Experts of a small language model.
Size: width 448, 109M parameters.
Experts: 16 experts in each of 5 layers, 448 clamped SwiGLU neurons an expert, 1 pick a token, a softmax router.
Training: a variant of Muon for the experts, 397M tokens, 3026 steps.
Below are experts of layer 6 (counted from 0) of a mixture-of-experts language model. Rows are named router (the router's row for the expert), gate (a neuron's input weights, with its number), up (a neuron's input weights, with its number) and show model dimensions 0-223. Each number is 128 + 24 x the weight over its row's rms, rounded and kept within 0 to 255.
Before each expert's rows: "gets" lists some tokens that make up at least twice as much of what it gets as of all text. This comes from a sample of Wikipedia text that the model never trained on. Tokens count by the router's weight.

# expert 5
gets: " |", "/", "5", " have", " has", "8"
router [119 131 172 144 129  98  80 117 149 140 155 121 136 129 152 102 158 150 169 166 135 107 177 165 160 132 160 175 119 127 125 157 133 107 101 117 130 141 124 130 129 130 133 142 113 161 125 146 162 117 119 139 151  97 156 167 113 139 149 105 153 140 161 126 151 121 127 119  79 135 125 151 132  73 147 133 127 111 131  98 140 111 101 160 141 120 126 176 129  81 124 105 104 108 126  92  93 136 147 134 134 125 148 141 120 130 160 128 166 138 132 156 137 152 142 151 139 136 117 125 143  64 141 132 130 114 118 117 136 156 136 104 195 120 157 151 118 109 105 161  72  79 174 153  80 151 134 106 138 130 115 139 129 145 130 134  93 160 119 111 128 111 111 143 124 178 141 160 104 151 128 152 161 161 152 126  97 137 123 127  97 142 117  81 109 107 191 154 136 129 160 179 153  95 120 118 182 134 146 173 131 111 150 113 100  85 191 128 126 120 169 162 115 126 137 151 139 136 119 124 144 155 112  89]
gate0 [200 105 120 129 131 146 144 161 144 149 158  81 118 146  95 161 112 139 112 107 109  99 101  93 122 145 122 142 179 113 102  97 166 138 108  93 121 156 102  92 113 143 178 100 129 129 123 130 146 123 114 110  71 118 103 122  93 133 116 101 136 185 144 116 139 166 130  90 108 155 146 124 151 163 133 144 145 133 130 128 123 142 115  99 123 132 132 129 126 155 143 117 129 153 126 130 147 127 124 121 129 116 113 108 108 109  74 112 109 114 140 155 134 120 123 145 110 116 130 129 113 151 183 149 148 106 135  93 118  99 134 143 130 122 154 125 114  94 126 122 127  89 113 139 107 156  85  90 127 137  75 129 112 121 185  93 133 138 126 155 154 110 128 141 140 104 139 106 143 138 132 123 129 112 156 163 131 112  82 107 135 146  96 157 128 180 112 105  73 149 133 136 107 122 159 101 124 160 135 134  94 181 117 123 108 154 103 151 128 113 162 110 121 135 110 114 125 119 130 144 163 136 149  98]
up0 [104 125 133 120 148 147 131 126 151 119 106 134 150 136 132 166 131 106 142 114 109 134  87 137 155 142  85 112 147 121 145 128 124 102  94 135 110 147 125 139 150 134  97 112 157 127 102 123 155 155 134  93 118 144 100 114 127 123 103 127 112 152 108 130 126 123 129  93 130 163 137 124 131 104 142 117 121 138 167  99 129 131 125  73 124 127 119 122 150 157 154 113 114 101 143 168 156 112 127 139 161 111 120 103 115 155 103 123 143 140 148 143 130 131 144 142 143 141 168 105 169 132 146 120 113 174 102 100 140 148 135 144 161  76 144 143 115 134  52  86 122 120  98 107 129 149 134  90 161 103 132 159 146 159 136 101 130 136 110 131 135 146 156 111 163 129  84  89 119 163 139  86 127 132 132 103 145 110  86 116 126 122  88 113 122 145 132 116  68 111 124  96  91 117 173 101  99 130 161 147 109 111 164  85 132 146 108  86 156 125 167 120 110 135 154 129 103 138  97 141 121 139 159 111]
gate1 [139 188 133  99 133 143 136 121  94 165 130 142 123 134 141 121  88 124 150 115 123 161 151 103  81 150 126 125 117 184 109 115 160 110 133  99 134 120 133 149 141 135 104  68 138 133 130 144 104 131 154 118 130 123 141 150  94 120 169 166 156 117 100 171 170 114 132 128 131 135  95 153 110 141 146 118 147 119 119 155  89 127 132 107 151 103 119 102 176 107 113 113 158  98 115 149 112  85 135 147 132 137 119  91 108 120 147 128 118 106 136 137 129 105  87 136 135  94 103 128 124 145  89 152  99 142 114 112 122 166 141 134 150 142 110 158 113 127 140 136 134 119 124 118 112  78 158 134 130 131 132 145  92 111  92  89 132 124 104 139 122 152 163 118 156 107  80 118 119  86 175 144 146 106 153 130 114 171  87 168 134 103 168 123 125 123  96 161 137  97 132 115 135 103 109 124 132 155 157 174 131 167 156 112 110 139  98 138 122  90  99 198 123  96 107 140 134 170  77 114 105 115 150 153]
up1 [152 207 111  97  97 167 152 102 102 163 159 141 139  62 111 150 123 111 135 158 107 166 125 102  81 135 147 125 131 110 122 193 161 133 128 125 140 131 136 172 132 110  84 101 126 138 130 151 134  95 166 142 127 137 144 143 123 157 153 140 140 159 128  89 153 104 143 154 164 125 160 122 128 143  94 115 126 117  88 147  99 135  93  96  76 140  96 111 156 150 103 109 139 121 141 109 127 154 118 141 172 104 159  91 121 128 192 113 136 103  89 167 142 121  75 148 124  62 122 139 108 134 112 155 120 131 126 160 107 126  93 149 125 158 145 147 110 107 115 121 146 147 157 123 107  94 131 149 125  83 105 138 106 143 125 104 114 131 137 122 128 185 145 156 142  77  90 157 114 144 125 121 102 165 170 136 106 151 109 151 147 132 169 122 128 141 117 138 150 113 138  96 112 136 104  92 131 148 169 156 123 153 156  82 123  87 110 134 119 101 108 154  97 118 132 174  94 151 160 149 129 149 149 165]
gate2 [104 137 150 110  94 146 128 157 163 143  94 134  97 100 107 156  95 150 129  88  95  94 110 115 139 125 147 135 134 133 137  93 142 128 128 163 141 158 139 106 110 134 152 158 169 110 132 161 135 156 125 129 139  99 147 100 118 122 112 123 149 153 151 108 153 126 125 140 125 105 148 116 142 130 116 109 105 143 139 103 148 210 135 170 131 126 154 152 157 150 154 125 118 140 165 154 111 130 161 144 143 110 133  73 139 117 104 167 143 116 112 104 144 128  89 124  94 171 151 174 113 137 112 178 114 121 163 137 130 133 122 174 109 127 136 146 126 120 121 151 176 115 149 154 107 154 138 161 153 175 138 137 131 177 147 166 106 138 166 107 135 118 132 111 137 113 139 163 142 122 106 120 132 123 159  94 131 164 115 124 132 116 175 128 154 138 105 110 107 107 116 160 145 133 166 135  80 147 115 112 131 154 154 117 134 114 155 136 146 122 123 134 124 127 109 128 120  79 129  97 128 125 141 108]
up2 [128 116 136 136 155 126 139 140 123 142 125 118 130  85 117 139  67 179 121 133 100 137 152 132 136  74 141 145 126 126 155  89 116 179 122 120 153 160 109 119 148 128 148 116 106 133 128 159 133  80 135 155 142 117 113 129 114 154 137 122  98 114 112 196 186 153 107 181 182 114 120  64 129 115  79 143 126 177 154  99 139 173 160 121 124  77 131 138 141 147 132 120 130 141 125 116 162 135 132 128 139 154 123 128 140 113 145 112 156 114  84 107 107  77 149  99  69 141 149  85 143 166 135 136  79 152 118 140 144 148 112 158 160 157 122 148 121 142 107 142 137 124 171 162 122 161 183 143 198 139 124 172 162 155 117 173 161 120 155 158  77 117 134 107 119 121 155  95  88 111 110  83  93 112 102 120 103 161 136 115 169 146 111 121 151 149 104 109 132 116 123  65 131 119 171 121 118 128  97 121 135  95 142 149 120 132 144 128 100 144 151 129 114 124 128  89 108 112 172 141 118 147 118 116]
gate3 [116 129 113 185 167 138  94 134 166  80  94 171 119 135 155 150 130 131 114 146 139 132 118 102 150 103 142 124 125 135 123 121 149 115 133 137 111  83 142 114 108 118  97 153 114 103 135 136 103 106 157 152 140  97 115 127 123 135  83 165 159  85 144 113 171 160 136  86 127 128 130 140 134 111 102 186 113 159 131 106 156 140 134 109 141 131 123 122 118 151 161 169 102 120 146 111 122 111 122 125  94 140 114 102 101 150 140 120 101 147 107 131 119 111 150 100 118  99  95 123 109 132 148 125 119 123 154 156 135 119  88 126 156 181 146 128 166 141 107 179 126 181 120  99  92 104 133 126 117 109 121 121 157 123 108 146 131 102 114 137 106 124 195 111 107  99 162 121 102 132  78 135 181 132 126 120  98 112 130 147 159 121 141  92 164 138 121 142 132  91 129 110 157 100 124 136 133 143 139 139 139 161 121 150  99 114 141 144 120 125 140 172 112 140 157 144 112 159 132 103 140 118 108 143]
up3 [121 145 102 184 149 126 127 184 104  97 129  88  95 102 145 130 107 137 137 141 116 114  83 133 126 100 147 112  72 107 130 153  88 127  91 149 115 113 125  94 115 101 119 114  93 112 130 125 129  77 146 113 118  95 164 139 139 148 115 157 166  74 157 120 159 143 120 103 138 125 134 100 153 133 103 131 150 154 116 130 142 118 103 180 139 127  97 107 156 115 141 137  94 170 134  71 125 139 140 150 131 120 125 133  95 144 130 132 160 165 183 137 132 128 127 130 167  77 122 151 135 110 150 134 122 153 102 120 103 111  94  96 163 135 151 145 139 154 155 138 151 163 142  40 108 164 135 141 135 119 114 102 131 138 134 134 133 119 158 148 110 118 124 122 173 119 111 114 127 130 123 114 128 142 138 128 138 118 112 162 157 125 132 136 109 156 138 135 159 126  89 163 146 143 145 111 157 150  85 151 134 115 138 131 139 135 125 117 147  99 107 127 141 124 116 114 134 146  81 139  98 117 113 115]
gate4 [122 127 146 117 153 190 126 143 121 114 141 160 136 167 100 138 135 141 133 113 159 133 106  92  99 130 180 108 167 173 155 155 116 118 129 107  82 121 114 126 157  94 159  96 129  71 132 153 110 113 122 125  81  94 157 115 145 144 129 146 128  79  92 141 137  99 152 162 107 125 127 113 140 133 106 119 131 152 147 127  84 163 136 127 105 175 131 149 145 123 113 157 107 159 124 122  92 123  72 130 139 156 137 123  80  94 165 116 174 132 134  94 211 104 152 118  63  99  91 119  74 119 160 120 137 115 139 131 128  96 111 115 150 131 141 132 100 143 128  91 146 159 117 124 146  94 124 116 161 139 142 127 119 130 146 139 153 112 130 142 153 121 149 164 146 124 139 149 127 131 110 114 130 160 134 153  99 183 136 110 105 116 145 151 144 150 139  98 151 147  95 127 126 130 130  82 134 137 126 145 120 146 133 150 112 171 111 113  96 184 135  97 127 122 153 155 154 158 130 147 123 112 132 124]
up4 [131 130 142 116 151 149  83 107 154 129 102 139 128  99 170 141  92 161 101 105 153 135 107  92 124 102 119 153 166 105 124 116  84  94  89  70 132 146 137 127 155 127 159 116 137  76 108 140 115 129 107 117 126 117 139 112 116 130 137 191 136 135 137 130 142 120 134 165 118 128  86 133 141 101 121 101 131 122 143  79 136 117 136  78  93 164 144 110 149 142 120 116 123 116 118 125 148  42  95 125 111 131 115 161 126 134 136 113 143 141 116  75 157 126 123 127  86 119 116 135 150 104 176 137 154 104 139 128 154 105 117 151 114 138 136 131 126 121 119 122 152 160 100 118 151  95 112 160 120 161 152 138  83 101 156 134 155 101 125 151 171 168 168 171 100 168 141 122 101 139 163 144 112 127 150 132 111 187 169  73 114 124 149 136 123 174 162 110 146 129  97 158 122 143 120 137 145  94 108 160 135 150 167 148  89 112  59 129 104 143 100  94 133 115 124 147 127 127 137 114 106  99 158 128]
gate5 [ 94 103 113 154 127 130 107 133 132 113 128 131 107 150 142 145 115 121 112 122 136 141 170 118 128  86 109 121 139 105 152 120 149 137 150 143 124 104 157 129 132  91  98 128 114 159 116 114  74 154 166 151 155 121 143 117 169  79 126 117 128 111 120  89 120 134 157  94 152  96 133 129 195 204 115  83  67  65 123 162 131 109 140 171  99 123 137 132  86 128  82 139  97 146 132 148 125  91 137 115 142 137 111 116 148 122 111  82 146 158  85 116  87 122 130 118 148 119 145 119 137 130 128 110 116 116 107 145 139 128 104 110 140 144 124 145 165 130 117 149 123 110 125 118 101  97  84 133 160 132 122 113 112 118 166 130 103 115 102  98 142 120 141 101 108 113 151 131 123 101 117 108  87 107 136 147 156 132 135 113 116 141  75 128 110  77 126 110 141 141 132 132 115 139 104 122 148  99 116 102 147 144 123 116 101 134 135 153  68 128 143 140 134  95  83  87 166 101 131 127 135 115 131  99]
up5 [144 157  98 156 158 179 161 117 128 106 128 165 109 149 123 143 119 140 142 103 139 152 102 135 108 112 116 108 137 110  92 132  94 117 146 101 129  98 170 141 173 126 148 131 118 115 138  64 107 110 175 155 153 125  93 138 102  28 122 128 175 144 105 109 148  94 161 132 114 145 170 138 105 169 141 120 134  95 134 114 119 100  80 136 114  92 155 146 131 113 150 131 117 117 123 117 132 101 110 113 146 120 145 131 131 110  96 106 128 126 126 163 142 116 138 109 121  88 166 141 140 136 111 172 161 103 130 101 134 117 122  87 113  96  86 168 103 100 101 141 160 119 101 103 122  60 119 134 108 138 136 104 135 132 142 126 135 137 120 109 141  99 133 163 141 139 148 106 150 114 143 127  87 129 123 129 130 127 123 118 116 134 123 146 145 126 168 169 158 130  94 124 118 139 138 138 165 124 108 137 105 128 103  79 122 142 114 151  82  85 173 122 115  80 114 110 185 118 145 107 122 114 103  82]
gate6 [ 99  77  73 138 151  82 156 190 101 123 153 140 109 154 143 130 145 109 125  66 146 133 168  91 131 132 115 143 132 156 104 109 116  78  87 113 116 191 124 121 138 143 166 129 161 131 134 126 123  89 110  96 171 119 127 152 113 119 156 124  94 116 107 144 161 116 137 153 166 113 136 153 140 126 138 133 128 125  88 119 140 119 107 114 115 180  99 141 121 126 123 154 108 124 129  99 123 105 102 128 116 112 122 150 129 105 138 168 164 121 124 122 141 170  89 130 181 125 122 146 140 204 169 154 120 130 100 106 122 123 125 158  84  83 118 113 146 134 161 117 101 102 131 148 132 110 140 168 102 101 137 125 136  83 111 146 139  93 111 103  85 144 145  94 131 138 144 136 104 135 192 130 118 108 146 115 172 158  94 128 146 145  74 110 137 128 105 122 139 165 165 153 136 125  97 132 123  93 113 140 121 158 105 117 133  89 104 156 139 103 111 183 144 148 128 159 133 141 134 133 122 175 143 146]
up6 [170 125 116 137 140  74 174 178 147  94 119 123 126 177 118 143 139 104 132  98  74 133 116 135 111 120 113 152 148 129 129 110 143 110  80 121 157 100 117 146 126 104 144 138 161 134 130 143 200 124 124 133 120 162 174 157 116  98 112 101 103  72 111 114 168 113 118 102 141 151 121 134 162  97 130 131  96 109 146 152 121 133 158  85 103 108 146 105 173 111 126  93 125 132 140 145  92 111 133 119 151 128 121 117 147 111 129 151 151 112  89 139 111 122 153 116 121 124 161  79 107 161 151 136  84 102 113 164 156 140 120 109 105 111 147 134 158 117 154 133 114 116 128 129 122  82 197 127 162 113 113 160 121 102 141 149 161 155 147 119 125 119  65 136 124 139 128 132 122 132 149 172 141 132 136 122 135 134 103 104  97 153 139 126 106  91 119  82 141 147 135  87 122 157 146 126  97  68 134 142 191 145  72 125 100 147 116 129 130 102 127 152  86 129 109 113 110  82 133 136 158  95 166 160]
gate7 [131 111 132  70 145 152 135 159 144 181  98 152 137 122 144 123 105 115 124 132 105 103 103 124 111 112 111 159 125 145 131 210 151 112  96 111 163 103 121  89 169 143 131 104 114 141 108 136 161 144 151 142 114 115 131  78 138 131  95  96 111 122 118 138 102  99 116 119 114 159 127 113  80 108 142 125 156 117 139 154 157 145 128 135 146 131 102 117 125 122 130 145 106 131 128 140 115 121 131 151  87 104 112 137 114 115 105 152 134 101 138 181  91 109  91 123 125 141 107 133 121 107 131 108 163 132 105  94  85 117 160 151 157 113 118 139 148 184  95 157 132 120  65  98 103  95 131 123 137 101 118 150 131 162 146 135 121 153 121 114  84 110  98  95 170 146 129  95 136  90 114 130 124 132 149 125  97 126 152 128 169 155 152 147 113 137 131 140 158 125 129  78 138 110 149 110 120 101 134 155  95 115 163 160  97 131 146 145  99 135 123  90  92 127 103  87 159 120 102 143 135 132 109 153]
up7 [168 161 107 133 125 146 114 202 159 162 177 122 152 142 106 130 105 139 151 164 132 115  86  72 160 163 100 136 116 119 146 183 111 135 136 117 109 114 138 151 128 127 123  86 109 135 115 106 137 133 165 147 143 108 214  97 138  98 118 118 166 133 132 149 119 135 149 107 115 101 113 102  80 115 148 125 133 114 118 113 120 115 161 124 159 146 116 184 128 193 141 133 106 117 100 136 140 117 160 128 148 160 146 132 136 137  86 122 134  92 105 115 112 140 138 149 172 127 157 122 164 137 123 118 159  99 103 135 135 158 124 128 135 147 135 107 111 174  95 117 115 131 126 117 129 114 132 138 121 107 140 104 127 180 192 108 115 131 141 107 127 146  82 132 124 165 191 104 130 149 113 113 132 112 168 155 122 125 144 174 120 153 134 121  96 151 135 130 117 111 150 105 123 132 164 110 104 124 123 111 137 129 124 125  71 111 130 114 109 142 143 102  92 126 156  96 129 133 160 131 138 104 151 153]
gate8 [100 100 141 122 126 134 144 124 173 174 134 135 123 121 116 127 138 132 120 133 110 115 114 121 142  99 166 124 133 135  85 124 141 105 100 148 133 118 128 116 109 132 122 127 115 147 139 134 124 176 156 141 116 108 133 166 140 120 118 109 117 136 103 109 147 117 150 107 148 144  91 124 126 154  94 118 108 133 166 140 114  82 159 137 122 144 142 116 135 130 113 141 138 122 162  88 127 134 197 103 146 115 125 130 133 155 113 125 140 115 136 140  74 124 109 125  69 145 152 113 142 144  63 112 185 154  96 165 122  78 157 130 171 133 113 140  73 176 153 121 120 156 109 116 148 132 115 113 138 155 139 110  95 119 114  87 124  71  96 121 138 140 116  84 106 110 137 145 167 146 138 140 101 115 135 118 154 149 126 125 141 114 120  97 114 164 126 127 141 130 184 169 134 111 137 148 104 171 152 126  90 127 140 129 128 154 146 122 177 117 100 129 104 179 159 105 139 134  62  99 119 136 131 179]
up8 [110 138 118 133 127  96 151 142 141 141  94 170 142 160 117 120 132 140 141 130 130 118 120 125 118 138 110 122 124 134 113 143  83 116 122 126  99  89 163  72 132  98 133 125 119 118 150 119 126 146 122 133 121 111 120 163 151 157 159 144 118  38 150 127 115 133 155 146 101 143 139 136  77 147 135 136 133 122 148  90 131 117  66 142 139 131 149 102 131 119 117 124  93 115 154 135 196 113 147 122 148 124 124 167 152 122  87 184 102 154 115 117 135 142 109 108  91 139 151  96 137 132 134 127 111 119 158 111 147 123 155 128 198 154  95 152 104 177 146 136 118 193 137 162 151 127 145 134 130 150 105 171 109 111 119 124 127  86  99 123 133 135 128 131 114 147 158 150 146 180 130 145 136 154 148 154 173 115 116 146  95 124 129  98 138 150 131  99 138 168 127 110 120 144 160 140  77 159 138  79  83 174 142 149 151 144 105  86 103 170  84 136 112 109 142 110 115 155 139 145 128 117  74 150]
gate9 [117 150 102 105 109 156 215 154 117 185 166 138 139  96 199 155 135 143 136 121 171  98  93 172 132  97 159 150 153 137  86 131 114 113 138 113 208 122 127 121 103  86 134  91 125 128 146 133  97 129 149 100 137 104 109 110 139  95 118 149 137 156 138 132 137 137 114 123 113 121 144 103 115 134 121 142 109 111 127 149 132 125 104 174 102 117 127 131 149 135 138  97 166 130 130 141 127 111 153 137 104 138 142  91 119 140 152 131 162 127 160 166 127 131  83  96 118 152 130 135 154 106 112 176 132 134 137  80 128 116 135 130 109 139 130 152 130 135 113 123  89 133  87 131 125  98 154  93 137 144 111 118 110 115 106 146 114 120 126 126 152 110 117 112 129 122  92 119 140 151 134 119 110  78 124 129 110 156 144  91 145 174 132  97 102 132 152 120 130 147 126 118 135 162 133 122 164 128 141 108 141 129 114 178 177 133 126 153 133  74  85 117 146 103  86 157  80 142 128 144 131 119 119  93]
up9 [108 161 130 128 115 143 138 126 104 199 137  84 124 114 175 147 144 161 122  99 131  80 125 119 142 135 131 136 161  88 141 123 123 122 107 114 146 104 109 120 122 142 147 139 116 157  86 110 130 137 139 129 136 114 104 169 159 109 112 105 121 116 152 182 141 136 113 115 161 116 177 107 122 142 132 117 149 120 136  70 102 126 107 166 115  88 159 124 114 126 148 142 162 108 174 146 117 143 124  83 115 143 152 104 104 141 135 133 126 134 115 130 185 153  94 122 111 168 112 139 119 144  99 134 116 149 118 120  99 118 167 196 161 118 148 111 112 143 144 158 152 141  98 154 164 104 127 102 124 101 129 128  95 117 123 132 149 108 134 124 139 131 130 113 105 151 111 150 131 112 123 102  94 131 106 115 113 162 112 130 144 154 148 112 108 140 137 130 145 128 131 121 162 179 133 130 150 114 105 109 119 121 103 135 169 147 151 103 115 124 134 117 131  82  84 140  97 153 122 101 120 109  87 149]
gate10 [106 119 147 133 131 128 143 128 141 146 156 138  87 155 101 148 109 103 129 145 108 162 169 137 136  78 105 118 131 190 121  98 139  98 102 111 121 102 150 119  96 116  91 143 126 126 116 130 147 125 104 100 158 110 151 126 153 158 118 118 158 109 126 150 152 147 110  80 133 115 149 100 123 121 153 140 135 110 107 132 146  90 156 143  75 103  94 126 163 173 145 174 179 152 119 119 149 160 112  94 126 147 152 138  57 155 133 118  93 128  89 172  94 135 135 107 116 130 131 101 115 126  91 136  93 126 138 115  90  94  86 173 104 129 123 159 105 182  92 128 152 134 114 132 129 155 120 127 158 138 106 107 128 123 140  96 124 110 137  89 125 106 141 129 128 126 127 135 160  86  99 155 132 135 119 148 128 163 161 132 121 107 105 170 120 138 124 145 170 124  85 164 119 137 105 137 160 166 164 141  99 161 104 125 137 121  99  88 114 111 109 125 130 123 158 143 116 131 103 121 135 147 127 140]
up10 [120 134 123 128 140 154 131 101 124 161 165 122 100 131 110 156 150 114 117 145 117 108 132 150 144 108 114 140 167 167 124  79 149 132 116  73 111 121 153 111 119 132  98 145 117 134 133 132 112 150 138 120 135 110 156 123 152 152 131 138 120 127 123 110 129 146  94 118 109 123 156 129 142 155 172 139 111 123 118 138 120 107 149 151 109 118  84 158 100 125 105 140 181 128 103 142 132 113 117 108 111 166 137 136 106 172 127 153 116 121 113 150 128 171 141 131 125 111 138 112 127 173 126 129 147 123 113 111 141  76 120 166  79  93 126 100 138 172 106 108 166 127 107 126 116 167  96 152 146 184  90 131  95 143 128 120 122 135 109 125 179 116 155 144 123 137 144 134 152  73 101 163 140  76 106 145 111 128 167 132 159 130 128 167 112 151  91 138 151 135 135 106 143 111  89 126 106 150 143 140 120 101 143 122 129 102 128 142 102  80 172  91 124 135 134 117 114  86 100 130 112 134 154 144]
gate11 [168 100 157 106 103 147 107 144 101 139 144 169 137 156 152 108 142 123  81 138 113 188 112 133 117 157 133 151  88 104 111  92 105  76 134 109 139 155  71 136 120 121 104 122 121 125 109 131 111  63 128 122 153 104 196 120 133 127 143 167 118 138 148 127 106 147 164 122 152 117 123 153 101 109 124 135  79 140 112 127 139 136 111 140 115 112 114 137 155 134 145 165 100 120 136 140 146 132 191 123 118 144 126 110 149 155 129 167 138 120 103 167  90 134 140 159 111 106 124 124 119 173 126 162 135 137  86 120 143 157 152 157  70 139 117  96 136 167 112 147 149 115 131 150  95 143 137 141 127 114 135 104 129 133 116  91 153 130 135 161 124 132 114 127 148 147 108 132 179 130 128 115 127 153 112 103 151 104 148 131 153 128 113 101 132 117 144 108  93  98 146 115 117 153 142 120 130 137 137 130 115 102 165 149 133 171 153 145 114 180 130 168 177 134 158 123 118 158 130 120 121 102 110 160]
up11 [190 105 150 113 124 135 110 123 160 138 106 204 117 114 131 129 150 100 115 150 153 166 121 128 136 183 125 138  87 103  95 119 135 145 112  97 133 196  71 110 104 119  94 100 155 112 196 145  98 100 105 102 164 163 154 138 142 127 127 137 107 110 107  96 130 114 156 132 114  83 140 141 116  89  96 104 110 109 154  95 164 112 146 126 135 135 151 135 112 123 166 130 146 128 118 153 130 126 146 178 133 124 139 125 147 184 101 164 149 148  87 141 132 113  98 154 102 119 144 132 140 147 120 141 122 120 113 168 121 127 127 160 128 180 133 131 123 162  97 144 151 107 126 153 109 165 186 136 126 120 131 121 111 147 143 110 164 139 130 184 144 158 104 114 128 121 117 129 151 129  96 115 123 133 112 131  91 105 118 151 118 112 114 117 126 117 143 148 132  98  86 104 140 133 123 109  79 125 128 126 119 117  84 140 157 172 171 131 182 203 103 154 143 132 139  97 102 124 115 140 152 143  88 120]
gate12 [116 129 171 123 143 112 134 150 108 144 144 127 196 145 119 142 139 109 137 124  99 115 139 125 141  98 122 161 117 174 107 133 166 144 128 108 137 117 126 165 143 134 115 101 120 157 163 167 120 143 105 140 153 110 150 126 136 142 136 127  84 159  60 133 137 112  91 122 140  74 143 107 169  94 138 152 148 123 140 106 141 119 111 137 101 117 135 109 144 141 132 112 108 140 152 172 103 130 145 127 143 134  99 124 129 152  90 113 147 108 104 136 160 130 181 150  97 114 102 124  66 107 137 135 134 167 134 143 138 133 161 116 123 152 120 151 112 158 144 125 161 152 144 153 126  88  91  98 146  94 123 134 129 113 121 129 144 127  86 148 148 134 105  90 142 164 126 140 109 164 141 123  86 125  98 128 120 128 123 132 173 196 159  94 137 100 120 156 113  86 105 152 152 125 152 117 104 102 111 104 143 111 146  94 125 143 170 140 117 127 132 115 118 103 114  73 151 115  96 109  89  92 146 121]
up12 [158 102 129 146 135  98 125 155 126 153 145 175 180 177 148 101 150 123 157 143 167 130  94 135 125 106 121 137 154 121 133 170 159 114  87 120  95 136 123 119 129 102  97 119  93 187 143 128 103 148  88 115 114 139 182 136 105 112 146  90 133 167 160 145  97 153 119  81 180 176 117 107 145 131 129 120 110  94 131 128 137 135 125 130 165 141 122  81 109 109  87 149 115 120 158 136 152 196  94 166 135 122 102 143 100 135 122 104 152 158 125 136 143 131 160 162 138 154 117 139  99 105 147  96 111 141 139 121 133 103 116 152 180  55 111 140 123 148 123  58 139 100 105 108 115  95 105 108  93 165 129 121  94 116 108 133 133  61 102 128 128 103 114 121 116 130 138 132 133  99 114 139  89 168 121  83 115 109 104 172 131 131 120 126 136 100 122 130 146 125 129 132 135 154 169 116 146 128 103 116 123 112 179  58 110 134 102 119 141  91 155 103  98 136  96 140 125  77 130 158 110 144 155 121]
gate13 [ 94 125 175  90 148 139 139 134 140 132 113  82 141 209 144 174 129  99 107 136 121 140 146 126 129 117 145 143 161 109 175 114 108 154 117 125 104 106 147 120 138 148 135  93 160 164 126 151 101 124  67 121 159 168 135 110 111 148 160 142 138  97 150 112 109 134 118 191 127 113 159 145 123 112 151 116 100 123 106 148 139  93 157  85  88 136 121 105 175 173 121 103 119 162 115 105 132 146 115 144 126 146 129 114 156 142 142 131 141 142 140 126 116 131 131 123 122 126 121 137 105 137  97 130 141 150 130 116 111 176 111 136  86 106 139 125 114 134 128 138 141 155 102 150 101 135 120  79 126 134 138 119 128 128 184 130 156 158 131  74 162 139 127 139 126 107  92 123  69 117 118 122 127 131 133 130 197 108 130 121 137 111 107 141 155 104 131 116 124 137 127 191 115 125 107 133 124  91 112 119 123 134 115 134 124 119 152 163 161 113 133 149  57 143 164 152 115  67 143 161  70 145 131 130]
up13 [ 89  91 117 124 112  90 132 101  81 102 103 107 114 165 145 132 125 141  90 149  99 143 144 125  88 146 120 159 113 159 157 136  94 121 129 125 112 116 157 124 118 153 176  85 121 152 115 107  87 207 101 152 124 149 124 128 126 155 147 166 140 138 186  77 147 135 123 157  98 180  84 132 111 149  96 157  74 134 144 115 105 130 143 113  96 114 140 111 164 151 137 108 144 107 129 113 115 152  77 107 121 122 156 117 104 107 154  97 140 135 105  88 126 132 154 144 144 151 111 140 158 108 115 132 147 147 111  94 162 150 148  84 101 107 143 131  76  74 176 140 109 140 138 127 128 137 146 128 139 124  96 113 105  97 115 101 107 126 154 123  87 166 110 131 115  63 109 106 111 126 144 107 151 144  79 114 122 136 116  95 136 121 140 106 152  90 101  97 113 117 115 178  81 107 137 143 158 158 152 140 108 133  86 132 130 115 134 132 102 129 130 112  98 167 139 129 128 101 136 122 144 101  81 110]
gate14 [150  99 178 135  80  86 128 115 142 137 104 147 124 161 180 143 161 107 121 149 106 119 132 153 153 148 117 118 145 128 157 130 105 141 159  97 103 127  96 108 144  90 161 107 115 179 158  92  97 182 107 128 137  94 133 100 135 120 119 134 120 136  96 100 118  90 142 153 110  89 138 135  98 152 126 160 156 144 111 181 127 106 142 104 121 124 128 130 104 167 108 123 185  95 113 149 120  97  90  87 136 132 106 137 131 124 149 137 170 115 151  95 132 141  89 136  99 156 112  92 186 128 107  98 123 153 136 129  94 127 141 138 127 119 123 123 143 162 147 121 145 129 158 102  90  83 113 179 131 162 133 166 136 137 166 121 124 130 134  99 146 140 119 127 155 105 135 126 162 164  75 147 109  85 110 121 152 130  92 129 126  74 134 143 118 148 164 128 131  93 144 117 132 141 151 121  98 136 163 141 134  84 145 149 146 116 160 110 113 122 111 162 187 115 127 160 121 174 108 169 125 109  85 107]
up14 [112 148 120 135 153 130 104 106 100 157 114 186 161 155 182 115 106 103 117 134  84 141 137 146 155 148  61  94 149 135 113 150 163 112 148 111 112 128 158 109 147 103 167  88 160 139 101 110 139 162 109 116 124 130 127 119 163 134 127 144 137 143  91 113 109 122 129 138 152 157 123 146  92 134  96 132 157 133 134 171 116 131 110 123 140 116 116 101 107 167 154 136 128  59  79 104 124 119  99 102 142 127  70 147 141 104 120  95 165 127 123 156  83 127 154 118 149 171 143 110 122 170 132 114 148 153 130 130 121 164 145 123 140 117 164 149  93 163 147 136 196 176 104 129 143 108 142 147 130 111 122 139 162 162 137  91 145  95 132 156 125  83 104 143  91 128 126 127 123 122  61 102 111 101 114  91 114  95 138 140 132  91 147 148  71 150 167 142  97 124 132 112 140 112 108 125 107 142 135 118  89 117 138 153 117 111 132 103 150 128 101 141 105 112 104 159 118 163 174 151 150 139 152 119]